Below are experts of layer 2 (counted from 0) of a mixture-of-experts language model. Rows are named router (the router's row for the expert), gate (a neuron's input weights, with its number), up (a neuron's input weights, with its number) and show model dimensions 256-319. Each number is 500 + 50 x the weight over its row's rms, rounded and kept within 0 to 999. Numbers have three digits each.
After each expert's rows: a language model's description of what the expert responds to. This comes from a sample of Wikipedia text that the model never trained on.

# expert 40
router:439489454504507508517473575509524489465469423478481575543452502502479583525513565534504528485498584538525446522474546487456514532483584459471446437412455570482463427475416441462459536411445454
gate0:472482439496489518509462366494500474450490478461549578611520616515485548523507570485538448552469455470570449488573470565519392509450576559478490433527456470545538608561567518431592457469470407
up0:500438531547494554554470519556455516482505500511483470546454517527556504417439531524539475524518500425504534522482513487505584442477441575485403430518420464521510501520521501542577487459522520
gate1:423508560498443493547497476570543481488450443474370539432526511507403579530519383521435530485494497494473449460514624567532461538516561434491492541446568488499530449462438498478526477540423618
up1:462423608430520539510511574417445394465495457533500449466470511518530461467413469506520526469435516394479491529448534529479452395509618538480571525494398499564459515486591562494496505464527484
gate2:563433624529547485432533435477620496478446497460552464420588526465459518413528484448414461522433484561457469456454438413556545468548482437529583441520425431454545481566486484517529595512471492
up2:557426535440371544515523532503571534445498428458508463590512485573441481551552538365550606474481524440517557485558608528577489528453503511518440449540477504468475495563518557443548446545535504
gate3:471492472511501473535500583591580549484476473519490534519476499462451409445559431492446532516458478582531509491552458559474481443442480512420544483506487496536432590514511470507468544494540525
up3:469469500448574468507561354503506519518514554533405504459529485458575457542463501493599546475543440470499505446563387585472488467469538476481457523549556496500501466525538509527576420598538453
gate4:608471530538584462442459617516522428438411447454441512566543445490490537560529451536555560468491469495470497529555499527539451380487555489458450513439427567551510508527435595433549508553474561
up4:444439540555553508563543521508452478479521438454453519526530472531477500565514533514516497521553461524504450507491474515453495474574453493520409481560392496383525535581538519422416495521486532
gate5:490504471485519465497621473419516567532501532592526440470383460487478514336494527391503496490430509480414530478555509578451362511528526404530516487521519513487499500469537516561405566624435495
up5:427519612528562616433541485507447490515479435500397518463423453487537452470481441512465548525506436481507426509568544446522607545528441471443505510539501497489514481504563508489484517485557493
gate6:543514538536571559583440521519482467475413408590510566503567444460616499450422528462509530470517544553508533519499484474497566440490467470510477517472427550438461496510436462486409385530469510
up6:487507494548477433380456460472441504490541655562534498414498599456437581467511535487488413448447509531514476444525515474462324465501427439533502483480548355450591560573522432497614490477563507
Foreign name syllables

# expert 24
router:491403478443494580525509530398491534545563562482519528438512467499455502569458563549582473464549477471440569500558536530507576507559570498475418513486542479506518428473439573575497470410442427
gate0:535501477542507497467527518467569526436432420398431434488581488451538476498519479544527566626556503543500506469501544447447465419452496560454494448459416593503470439534540446508506500584490434
up0:484486533483515529428475521453483491482467595464421479362491447531564578540486538621558508524600560490447466648579524467460596431470578477596438557562499546449433556584477561474502444594461523
gate1:415524518542519485432521473476475512470503425540596414573452566449609566567539602547500561522465388499496454517429566545498442492518491512398434519477415540450485529571555525564539464556569570
up1:474415481548477443535537470552527501540445507559483534449449570548561484459491480436564571418456487424566593463527565476392426471452452450552561554490510408405500530563460452464475509548530453
gate2:447565395541496483479461540464435562516458495512414427491451530489518587535550539484450592581457561521457519481523520553537431446603457464526491408582553489426549454482433469476554465456442485
up2:442454424470516465585571547520506538524554488456502575436509499516513572518469533507533443523448455492486491483494592554558484537529403514569480490553470482557537549461436481432503527487509494
gate3:452475505547492462535469537434444451546449465436462537486517468476603536474525474603489512531352538563479412483482461482482440658432544427409562458519485533463541483405510499499440540499519515
up3:528434541491518607421550521533493534609573520521602464547459530550499501508363516487517500489509545477420449485362442448439481526479617503480569454548470404453471510460454471464510505439479615
gate4:447542482526532547473496508461490508518416499394472501532439562429545381501475547543477560551499519422436467550514530491460517453464490425429548449475433530461491508436462482474559409514522499
up4:456515465473574601578533468506538539409495552445428482457541501502508595481452508482488495405519478446523414537545497471535556367554507517467501485441423494498511429423490531533486486541583437
gate5:584555489548474458510480578527539482421462496494521440471515539553516425443510520540468520556498468473514501455545541536510472459485471497500460461533509486389537476562460523507492540614445509
up5:603526483534521531483517616472557572498454525553438511517530489526527487592453459412533512472573515464607457518572478514541499466433539380507562574613465448544473449482453535512486434463467533
gate6:519527559435441494409533461481497489456456375503459408481600586509505507489440477580489470498424487565544397530427542412444400461453536466512466412450557519451446514500574448519534434533529540
up6:561486461556478502492575507464474528517494464483470548428401579506509478576562533523555443525544426500399473481474464501456509462402473452527496592500480512481502473508378502478543536477514492
Commas and conjunctions

# expert 36
router:466396422526512545534577532426490441441512558528445526483494469486453502530448513444482532423447507582489541444495465462515508416548456583485502562502542615459563502415478558507512584421468563
gate0:538505509549539509490503497496489470504467505577540559491449457484544413504507479559450593547487522510543434570501535448546508554485411525468546435482543483512542533387559558490496451491484490
up0:547434534423530556450486466540480482600508510484456494426472383457505554505476549543540380551467367486436606482478467519455448454412442545500402491589483508509476568394562503503446475582475502
gate1:491528492503471473520497466391496439473489601530487620458456519453555483478492580495379480491495573493483487461517416395520534464555463502447546457407484555419499562415420389482450503596589571
up1:480493539501467539521543477434515483431488501493498600543578408459507528442517491576466531583495517496532516472564445523500524558561488529483473496523576475400573519503341468529460466449539491
gate2:510467462547537410415471501455631486477475548531510564461497496435489527550448566528595539508413472486526502494534397427603593452487519531488521526470437531528469508535487509575434468576592534
up2:539614455444402444471515381461536447467470499476465588509491429480492525505503542467614445460387561512583533573431510412522557552574489457518494483434507535495560550546505460575417514478551468
gate3:506406477476545522479497550489408434531585526439401457415476489556530561425452428550508537480504497521433520398480462621504414441549526493514556484470485490583402542622561530543521532528548622
up3:567550511504549501550642457506527491488524499527434513464538507427468497554560566459481429533448515543505608566617494479490425501561512521486552567524477540494548586510502573474485411510505496
gate4:395415441400450461437526496576519471532477477598396424432553531426435400467526542500469488526500504598568420508559549533498459501467386462486485544420521545471590523590590506527569421566497494
up4:569526474484605585507448525350573445507503540375613488513436493528531487517478456533470461518487447427468521517556523556492510451574449524442384476511532490477522417534484478540559450565426475
gate5:539439428572615544450609500470518536469471515414517459554480545483568466423591501482505477479510504501452571507510585559457471474528537526541455532508507596433519523480484498486409549557543554
up5:570444510403528470554557511417480528566531487571371486500518475449639433536554484498514405476449525471510473449568509491487470607601472509513474504399505496428560502439401567495439500509553472
gate6:562504353505429512447493499388540494511509589545482417548555556530497450417478543509514482565488540568538474475498429544608516442500516481511437478463380458501521495470489471436436480434420536
up6:534560525541442471463536518653553439485456446488541544438607568498454515533507524505361495481470430497473443479532482455498443517549514454499533451459529520489511513472573443523511533517595582
Single-vowel pieces

# expert 9
router:536508536467550533446522522551464638456426519512547490482491569412464445489496463544516481467510487527555613527390561557450558506462486530478546532511567546519488463411479502440445526476571489
gate0:465445549528528510466580595483548418538451502464455480487443484467529467438440521608529595462515520479536580420511502463505473513491554472615525498455528547477493529407505511485556501458429466
up0:448435552426389516462542498514500550468450547486511475533533458491519483491424473587536463555430565472472607469367459507489563542428517447473509459522466550565487417395448509545526499570402483
gate1:405501507494535582532524507484451497412555450414540479501474591521572521446520473555470549484525436463520539619533524582557448489506508528528551509458513522486415495521520504502475526553496507
up1:504549532445448535475507497470512562528486510462543507490475537464469478467541492572395482523440477444551518491574471419548482479487419519571496556561559556518604504544473520546471550485453511
gate2:435500431548619475472394457630484494438449512551507543554594438481472417487436504460536534484466525492526569472526508521545533442459440505568510491489407449457495530489467555408512582541476499
up2:519519583547483447461555478501536457528535568397579466374485490503585450490508515514429536516563548496423499507506455543577440468462558452465460493554510446514616527474552475429552470531440475
gate3:550583433519474493538506540411541411511541467562412511606533522511439470389643482560548625531512549617439541427522429460552527525487477573509532523601535506362507434507459514452480534443523517
up3:506493370509383456513493459408473523471549503450466411533448466523542496486479578480458482615507611415448484575502597518547513480491525535487568458537478540538600508522627515635560481535415482
gate4:505560529510497502483554545450417483538595567533421507505477448464481477488424485533374441503558543485502434513521464544549431489455508469505514544476474486525427499467507509526476545506501472
up4:529459457580516514475439490508548412489431607466491509496502575561486580683495544551596533574425543624523483443606496397487533525437517449550500446480509559476487542463591504434514531423537510
gate5:512488517564533483506422495488492520481504452502445532488508553477486487467500550490532491568623482516398560524528410512508487507480525567469448500448563416395527532490465532496462508625450512
up5:437526471434452415431501541538502504502497502544521474442495510564452496482493515576497482555525491514511527449519495438611564508527488510478442451433471439399524524443477425512513567397509449
gate6:481562515449488549530578481439478643522504530533524487474533421471553556543557477460515567428444499552442446487431484405438517474508538517512341434570367535536612597496499500574584515577487494
up6:477503517448554638465453501509450540512480526439455471509456547516527468403529522460592508415534521535518535483458521517450575464519432397468440524397477557492501569518553449471536471504532487
Acronym and mid-word letters

# expert 25
router:432470488532497481458494495562507471534504503556448478515377526565490505478520524485536514517527501450517490494474431511491510520525545470532493485495393432459594588452525522450445446443500455
gate0:488549386438541498461495521542470493519485518541540491539500582511519548528506524503474501517577510430562419457441556565515515531474443508403509451543368569446556622494595588552488543492542496
up0:576518499508543458510489511565520496545524440529551513422525525528527498564470612517504492510503432474580549515467635517541456542536507550477610595458533500458530522493558460526477411478504561
gate1:408642617482542464490530589546450560548579491534486547466475554432531513482609581521518520426546564539440487565453382521511522584421591558470478620435615477412494496471436533557471532532515509
up1:460653440541483541553463535502484490459542463590557524500440521467481492519523445562499444450537534421405508381531413473552604450476546494412465570462459496555484473439424463416495478578518557
gate2:448418500466598508448532561505590515479563523469484395505496550508466449498527521584523545566504501549458470552517617475512572557503548496585441422478559520561533449478471503544446505448463516
up2:565437370518493549458502546451529482592530511481391506467491552556518477536522459459485502458510485520450546557469501423559550494522501492439495508470531473510527461549553465465634504581519401
gate3:438511550408468472551534479451499536603530542494457561495572554557493541394410487457504626476544528534512538414479518542506526487448503538382484532424512582502554458421390476435497449427558477
up3:534501429463499456501479485499459436496569397565494563515502559555396543491480470430488468483487439535554475519434520449510616479493403586498555542486443630504517487474418538477467450461535462
gate4:446531532377488544508481495480552486572585432601564448486472429508476435501453521549490566416583489515547484562472394470545549511487542459455513415477543451488475444532433496423545569477499571
up4:508548486482546468528566559421478511564538465468613459608443563504552537415556579632589570552494533561366448519474400483527556464448439502508470572506545520473551500492501535511468559533512536
gate5:464476484542521438473504417459566517537430544539503543506524457487383549504488525455487526522488559523448539421478423510432511506448537504517482465529515565543536462458441459513539500483537521
up5:462484576455500496502466585437434504474503550442470450430490506520592455495508406501504578509561352470460457375488543393493510489494586473481424444382519463520444597557525560493493569462494575
gate6:580475564451454566546550500485519496431415522518479516475492473510542532502466546615470583465486531594437498544483463442626431520471588469505517499586541535485579447475517542468570508525406533
up6:537444464535547462474523507531413456512456540428555505589528583509459516466557459477427416537530439485441535561465518498518492479445462448454503526471511539426547496529477513537441424494503546
Non-Latin bytes, accents

# expert 7
router:471491521530497439476523481471497530511497508601532525494468425419484558592506469546479532538523493480426485401464450542545532516444426417579530585577443586512506499487465506418434562547520518
gate0:451476508497534590463481421440538430555500484519465537433463465392403581474533519487527488431468510512494442477453399590435523527518443344566622494526439516572596491428468552487549524560490479
up0:582545408530593515482531545534519529535400552510493452507549465464402475472507464476493499491468493486469553465535519483456555531518560500483456573585559554480478489560493458490477503445506511
gate1:469465479494525474559536558543454545514456553448428449611457484487442497473491631482485570529469525542415399420455580472493556513542499545462429558454518471546488574439504516392564507454528487
up1:433534543522493507471475444370507538540501484472392614499540548449507453493519525440468515511518523497398478651462531384524469553471443517517555584455408543507557534426423528432498428564431510
gate2:582556394537514479521548581563598462398499483485531529472512609481648545506506544475570578510507484514490466549464510447537543496583522536470535504525447502492550452563515515538573440545436496
up2:550523567583480500501437481455408469579423567476474575539539383529560505455452514458459479616476468469530518598547466494473577546518524506529505365459449530502542489544509437514528607470564482
gate3:494530514459393518489504440397519527477387509503485435475495553446509478456479524501536555415504532497530457529571469400465499522492472446518509486504464548479537535482525538468478458505532400
up3:452493480493487455460475506472421456562623443532469485619543485501521502522622536502514418533525489473497529521492503551470524448467606557423446566521437412539558548587565427526533412548543480
gate4:505567538488527579437432542441503444533484420540528445543438526419542525467603546524520592527527565455556505454507562539590461517399536473450609468545521526538401574567435508465619501564510520
up4:537449482492501479440451542555519576568438474369428490589550493512509492441508487490487420454405436507463542508542505522479503511430503529510446522460517534520510470551580547517449410542599444
gate5:474481492518436547504525506453526513472473420572472524411515455482494443488597572466506504542406495522593464447495585535536515577557507470445494498562433479537453477552469521526503551529531493
up5:609450536563464528566502541586494539438470489516416437404553526529531519458480554431376490498543463469551469492527421559417425450493519503493522533496480507516530523536586484560466385499557497
gate6:432442493576541543581499491440613453504436492471468521496523526517452467507518609418523499424561489495552382444496482491471495517569486457508505553523445484419530387455481560534547480450493571
up6:499509461491561495530403537552477534481525497492419511417494400495515391486528513530581428463512477418434436469499399594498508479458552490538440502568527443462487496554457528484493469525509558
Mid-word consonants, dashes

# expert 20
router:463518470461519511493452461452558444516490423468551524534494466534561481468500550523419533445523470512495455536454485484582482488470534434502500468533462540528541496471450537520519549500501445
gate0:485504424588547468497467573534424489464428538523431541467478569509548516580521487495579512441533520500607459531483415500516413477415460533487421479482531506480526473523509552474507536576481410
up0:431493464467470491540451544584483501486506494591403545467531507401450495575552480530510485451529475481528469465481533547488555568575481592408410421503434491460548535490494505483466536415493425
gate1:384569520445551512525464462494470423640382531594451556520473494493487496508414487523427557470429545462451473493462523535446538467542482419459541494576499506540534484537482437501490495467564481
up1:491530444491560461454514486538447595503421503615510592513488489539557507558479443584376544494509493466463431464500638574492463483449438546580522460523501476532436641469449466556467409447546533
gate2:556514488510466487454477569521509543534471539512449456576523558537445493398445466436425408573474429484474484599485476564468506554494532433560559495498482559538495504426474425455434558468465589
up2:550483527568498507548518457471493496408532429463575489470500553471548502440467459428535526496546425570538417539435410577567554514549413510477425511567497543563423586529544459535507479500554518
gate3:478465548503570578464487452552534555502525496423429469590489533528532512453503472474500586626502483450476471453564533494529517456460556507544488500458485448468605479538455502521426489486498400
up3:523511544397445519515529498487526466472529547511489415522465558459530515531443412433473551456551556529455469491494577432549482515487546479562498555510506402536531436548479514591494476547486477
gate4:461516470571559505452347441367497604570499519481482433572563447515482433474510515550452504425581515580560486521478521537561450466460380529442429491540477570426509548524546535534507522500496469
up4:577517464509622538543383523497604548432472473511425499464514487464478497531563524504533518403630476565512531465447528534534441530485503557490487548527460530541461540443485457540476464443492447
gate5:423522473464542527449469423527511469557522540544440377484494512488566589534550458519548552474508503536438493549509442496389552422431471486425453524561488569563535468533428466502462527423541444
up5:582550383479442497476513498422418501444485539494418519547396590405466516546530573432458582472587503520472468456534458461608440649518480603561517402499473446416560534513596454478492436507540424
gate6:527560496461445470541489434537558569469529463498479449489412532484530559457582491463487475441530541434586419555639446455532475481507475515443515457540508548486545520478454553445477459502478434
up6:520454476519453453477449512543521481535479603566557477430545520526439519440466421523538541502460545432532582457449466469472454466515535511472516448402507432559564428616509530541458524527597610
Foreign name fragments

# expert 26
router:510516537455500472510458529566485528485637482524531442532552387561491435501507564597528474555606513495441525532477517461527564569501425488507556500463472429520488408551491485501427543479492444
gate0:536480556499562530600485488509533499421494462452488343540485431481412455485483525581432528457555476543567483557498538574527468536490472545548516421451550540466551407547556508455521416507475493
up0:518508543427586434525548423537435508487572509515568403523486519535513472481562477566470479538507566542566476538467496505531527590510467594430516467499503529451544474583591564497500565575546503
gate1:565496519508552460442465541515607499491558518498548551554486447543571536433452511463514552492495504514507431472518537500566538472512552498543525560517521518487473455486444444572470577602433393
up1:477516591514465628496590501435514441612577491485496602573439534482518518508542486568512581507499440519598557471495483459484512591499438489559414515456513436558553387481601517398508465454467477
gate2:580501434446569527539499589496464513469401539511368492521475523550514469487451592472428546516606563466454466513533538485495473539536606455483422442473446530506477521533548579478516552572547436
up2:506510518625438433538468461487479443473487481502577484507437423397562473476500474479524570481453466608497433493493523492414501537380565415477564551489625504483409476476468483564484473486540554
gate3:595487457475564541530384511516546499517509477458444521495442475463535506412538532473454536518478539500516513566491495452531502506558439537527493482476460457407583642494535560536469523492548505
up3:485465408511519519538489477513548402511463553543598404506443596523503400459588532490488498481488492504424496491557647461580484530486417451519402544490449531564513475548578489607507444535549506
gate4:411474476444443498530450491482560517469389518559475407487535575485491484434508535471547588549504576418539522483525580514549439469488513462431491500476540478476418452474451493510501533530454482
up4:540537469529432491481610455467496608561492583438484435455530481531574575476538518601490533452516552509508475545464518469487501571432512465449482519495446454517570471564459492536447370526529431
gate5:569505469489531515486522486520405486377451451473501498554432517491512470427511422456461561446481589582519534486533485567475585481446538564483568502527559579518553531452443601483508526514537475
up5:508535516530474498538491451549594400575514524562471437586440511451532444580514446504576559499414515544469533526535561556443520523450472433614519521577537394407450488459516592621411412469454501
gate6:579478399535540475522578400504589513422427493516461488500474541467553580504621513515445476562466460513444447466402483445473471498505519467587496533485448476621517536441445516455511444493453497
up6:454500523500575513535403506444457474513621465507453471532478475478530580522487506509425509374446499514498538541466525495525575417497552539450443591493481494548451502556540443486549545418455434
Word-initial prefixes

# expert 22
router:552498515440524428541481547482522426480479545456547578467493538501615541556516527422471514536572365405407536426539489391518482492439472479592606547637437540582547547434562486522440488556481463
gate0:472524495566512555378489534480529498416480412555407508453529482431567541470501472521559412646392538466548419453545460535402435426559544477497521547562563544519545507506530519449490508598488506
up0:464351483484464477531465350521499526499521504620479435510560506381508551515504510587501402493516504456521512577450515428510511536506526464459490459580532610480399522479563406452439485490495540
gate1:569481498507533534534411499530532496474473507563460463644443558448576508503459573523508483445613517523407460481612442475463522449597559500549470538494453466556497520412550506507508481491456485
up1:570560452522525478525464487475518423494396573510549446482439469496493487533543526355522557469514521564497496554437502494540524501506503450527460512404562394503582495510448559555661547513475465
gate2:539482590481485536446467497538521490579443499480460577459620501533554477540437514508496542570525499477483540488463510416489501528565522460501531502482488548439454504494508540519446525562499488
up2:390455528464461517420482577540497432406512436628505476489547533516522479554522492421449399476526437550513478549510495372537569487581448427428514493456500497527472481413487552480473468596597434
gate3:491522561590594475476444448528550518519332511514525507514531493435446462537555477523471476536540391490486588420534428474535450400597499485504502543475469510549531536434481475478525547471490548
up3:581506561542457443432575468514446510486516518558543436560448456502458593489439564483602530494513510551513456554455502468439427556427481480478437412444591441439531471471524497512573484440563463
gate4:417496519505427486482452463570522443421529594557448517575478457589509415475511469402428569583558496549544436497552507579472518448512542403518507521541486523421513500430498487541514501495520557
up4:496562461443492515535515468482465514552504563490590513455466494506487477394600511438513489470423538485569533496424549465495459621472467585483547415454502515519544505461520403577534487481482530
gate5:422500526583466538503544420429453402437523434451538498394415593493560497461405474554514539475557471486539377392432548520466477494397619485503636541539516445512480444444520449563493562534535493
up5:533526562446450547475406475546403525509519450507473596534518529557470483463494507641575530509480435565503510499457496530562544511539475513564557486545491514547529535435454551611455495508527442
gate6:499552597575473495518579483494516446445537567603512537508552474445593563526465462505469578536487516471422467418358532391445531521472489477458494505534456475488587537461574536532568550444492469
up6:550505557552484444562539517479529525430549398483532562466490468472545547441480498512473500467540523457479527486517585458511477587491556505558457507514569470388487575461583552500382478478516560
Mid-name word pieces

# expert 23
router:500554457559394459449593565441495545564584498457442504521560646438480440550489470520462480413475523494494469595490485416483507581482494473482563414547502492463522455526434452505470477528500521
gate0:545441424513507510452461604417450498441489583626487557566610617535569447462455546500472492560480507517558449481537541455505455413585528403443594520422502540547614482458504449517549418498463526
up0:585415450528465483418404585461484417451558542525436471485518509547584466506517497542564499478608517507523511552416517427491497462576460562445492510445474536510489572548495467531519444486426494
gate1:447583498514508522463497441493513534521529540476487516563553466473494597449598511528426467532504475558555555507463459456511544536444583517576453526476447491509519612507540511530501499533612527
up1:577462539472489449520484519538542548531434494577512448451471536493537530576470531490519566534426513398463454467416564571524500455527450472459455562489499508492430623420610537468568474447401449
gate2:490500434555546514515446508469458492478463535485548474459492545545538448538535521553514541588451457514549424496571431547561495513529565464439474413519542555510469456521588547474556567494555557
up2:469546543499454561508467494520491466465377559512626519483521471581511487459553431459547466541477478495504463534504517487518482473530519574551468432509486520494491536414463541465505454525477479
gate3:470494518518540525461511431472571485527488502558421471453448400474570466437467521508456503476405439564571434502451477386520472495472415489480463500474513526494517492488475441436519514496553582
up3:434529450464559537465485446503401569576429464497555501611492521513486478444529479496596506534493580432542468468502625545536592477513535520478551537463444529519549443523591466522366537491457507
gate4:461448432510432523560447488440545473549495514419383478443426443508497482487480517575456565495418470560537479549592523465394480337570468526409493564446462391548424538424572535554550519593459418
up4:501449463403463525494499472488542664483477562577491523443572481461507490446523641465539520466583477401550429623498520495471534532496510561566418336466502551514503529438538525425509501380560518
gate5:526558529493370420518507512488541481511592556562368426536525553631560509486535460493485496484530568469476533589589583582503568543468518461471441569472491552437548553381523529547540449473426513
up5:565537533516591511521619455563508497451557492517537535519510462572502472485519444487454493477505573611499512550551493572511444537577444504509477516517455414539634433533496500513550481448416506
gate6:552465543611601529452434499550569526526545509368444587556532440521494463473569511570556511517434502428500503446493522492409469458425572540429350461430427477452563496480522538454519493540473592
up6:470559626445536473547482460543464513441526557467531407481549452483506513448534537426483620542456460488383464506443508480549561549449594495533526422465522576545487522593449550515438456469561566
Commas and sentence openers

# expert 34
router:399427523436516542420499531470509557540491534457448533513483524401459442520509523475583489453577504423502560516549521484486522545617589422507447490523557511562524464470462630610531488447469431
gate0:466446492424593527600464453432528464327456518494508490549533467510499553515594445593476539490569474473411448531537537473526544366512478426595489562513565565497423549574533508520535583496440603
up0:375585503465465500475466559493553524534358471546516569492593523424476453523471476550503536489556529476544457477419626508509489488522501479451610529465514560388553435562531486525458561513514505
gate1:480475521506472503504464452438520528429546406479379493610552510495568530467465477511496574510488566435501523481502529508514392405472428511471454469443494519573475436491551581513468559564684598
up1:488435523529581506515503546453554446567410557499479504491518496501481465603527530448483505404521471547462522603484471577484566522586552489571524456505580494478468526587363518517432446556481563
gate2:523506465548561512527522484505480532476511454553455451620464532465508507534522486515486518500605445614497475516447546500455437424451469545576440531468441497536452503527377559493544524504578474
up2:502513504561487543481451573625458482595569507657510431487509393467449588522500444493454545537487413509570518409503560557535435471546493504446448520555528538454548522516560483555500494416520399
gate3:578558493441444545518545472517552475461489459534461497515496469518528475436476512553474443482571552437460545508505503491551537489494531477499531466480406445464432529348547466591556554562518401
up3:455509450544529465563499588468521491396500423509457621390539519468506527536562542466481505522488529509520502437548471443515521444528476500483482554495411459474480470487597475452537513547463552
gate4:533518501503511525592550495549443466454518551505554492509461443466505398492435504494493455507448482468524414467540569511491465451485508516383500523460492466401468552458547520453508499539578483
up4:514491407562544529559460458530578445530451470452482422430574464480523475540510492597532436564582519499467488554426563503530522499493598489501508444533482537507462443506496538552482394393495536
gate5:538529557479455458400540475496535601432388518496461550436476499433523443466499504437558560575475541397504465512435514544521439496499539503475448540482518403495552494512617487476509566528531463
up5:562500554508430547542612524513499511552548545557466574439507558468558536545524537542498490491454595517656498499448493541428509566492449507466546505491494430431506483566493569530458496548418565
gate6:425417418419526470439536468456486541531510517457567484520536468508468528518535401498519526544536504523506455575524482529485492454383451575544477607618551442480501574552492528482499455517532562
up6:416474483448432432407484478452445509528527523475475494438434599522626428556523564547496480519514516550506531507505475583538552423497570475485496582547514462507497444496474572509387518481505408
Clause commas and pronouns

# expert 53
router:469490531531476520490462455591483438455539555486504475490570452489520503419431539510549441495543479457422444491496516433511409484401475559486531458407523517454528466555460391413475466527458540
gate0:513414458522530447572496557481550521449412581518516528561477511535448488520521595532499470487549536536516540530393564513461413471465599487537466472425476526419355530485555478478521524553463516
up0:475537506482512464448513427488506508422501496500492543486543430545432584495550587469495461492526553557534543599415527479612550470581502523500540517516516421514494493471418452455482507472472498
gate1:498514561554456454538523565473535434499454557536501548475593438480544557444490479493539457487548537437533475472434501539491524508472485570491508496495583501469494510622480498471618459682449572
up1:576506543455480504473431452515533471495551492439498396456565369514495546497446528522484458539521509449529570564384506561490546426426495537510492572485409472464451492417599514533493489548444534
gate2:484525586511609514508495408484490436543587521477507466480465334441395528496487547534523549470433499418555456502515428450551572552485417401443548538450461553457439518505487539412466455523527453
up2:463494428587432488405482528470387478529525509425470567433623486587549548452537455567439552469396552573575494511504486638550503543481556508554532505450562422491432573539572482523508423575469353
gate3:497429531374471458559544406580538460492460492389454563588464538539447570444471537495498520491431470529478472500523471588455473470605585424500418526478545444480494498441530556473418545497431638
up3:489456659448569457533478500527502512576498600433482439581529534607548564544432434384477559537479456503511457562504495440544434439505523528510528536376585517537514493515492443503533499476504550
gate4:561542423509662470473583429555491563499505547514417575531424619556524530521533521448565492529603533519613376456513368508475510547485482511531451428412523564529559504519486411496471515571435458
up4:505508399590509606511524496446574520522551523511520469466427466547426465501543466494560520534552475513544536584503590554499551524530514438512497550465546529493420479462498476436548532451431559
gate5:540535428568561451547620532457516454526501489417459444497555457529515548448578366490532417483474524496502497516448460498499484533517395497453585535507454525448476512529410531468524411628490534
up5:523466501467475514519499508520604473525513468416421590446418535524396463482537476461532466553454467544497547531460540522470557510464464508495485476586476571458526453495453476379551526451487561
gate6:435539490514583430485495525550582526519442515486536509575525517453478448379544508470544557499564540567429544478479556500464379383524463549537509442530489516552525459478461466535524458490541344
up6:530548562507477468406550500479492461466466508439573406446457554463465573417483464466551488456620476450471500458477527371475467494430546466487468467487488551508489463605483428413546481552437470
Education and academic words

# expert 17
router:409437491562515547479513522529373490489551474521586423529563479578534442592425448460523492404452507460557476505457562574524594505476508561475455493488535550429588532466481565395460429449470572
gate0:469461529545528520421591498541522474532450472540368407649495560500553426460535471506516576549439570405433539490582428405465495481428501507510497434457534520472520459449433461493486569419483419
up0:476530585497489454536511503506642550511467448501481418484509519474504596441541446529508536482488525463435481494517503523456489470449551583464512514521515555628455480517470536465438480440524544
gate1:432458571507529388508430473550485489485503510363500512669519483513564497511488467497443490553493437555577460447457578584515486470423517496522446563437477544517480496544551475487476500474512554
up1:470463454481452584481553550561527521494507507512457445458397489487533440499502520480424456536430539431487443529554449610507561576479465455445425517434477518561447453467410489445539493491478413
gate2:525476467511361489469458433539508524492445410461560579507601562472483594451475516491541562492470534520449510446499491403504509478497467519492487595476510490518507508557473533372452519536509572
up2:564497517536464537551493467469574476420443515548510646454426440511491503477505429480479492466440398463412483516538514454485488513568503482454497452500549489412499474501429460618453530500492500
gate3:475423492597603504524537559509506533492398530483494555500494458502493473538520484554430459533486527462503409485476487548450455544426573494520460521538408503440490457444440524386541490502505495
up3:544518485526536414402424582427536513603533351461522540448528510501518500487440483438576492502510579516523469507452543516532457414530497457510553451550511438584584519468425466490548505444463512
gate4:511481521551492445476548541475483463472481441497417494430432486427482470471516486538534432601422460446498568464526473483439460527430465495454526550564450492525563536501493585531506529470496464
up4:480513479562522514485482539489366491508474602500436373477502546451477531525468490544552540585503497648467502549456522413557559519633514435478504448504488552550478489475514473456460494441544500
gate5:481545472466514578461573425453429552503448440627516490549505584502482433440375455418530429479469525566576528516508554538503494521558448431508514541509568543461513483507649548456473463524513419
up5:488510440463604525556545468496445503544506498628507527432612442506466468545410564461505526506481510495542514432428574535402514538473537472505484466519566482439456503529382384476490517473474592
gate6:493456402496558562577498499485486497460530551578522467601531604576437484460447582568531453496612513434506510497494573543473475464471392534483439595450403476487465532564489520515566491506485525
up6:472566555585534481462439445508490488562474487504503507558443442454540423435507436434459548477457484479500491539514529366525527498496526499445493489452609480513556491522521466457456496446486427
War and word endings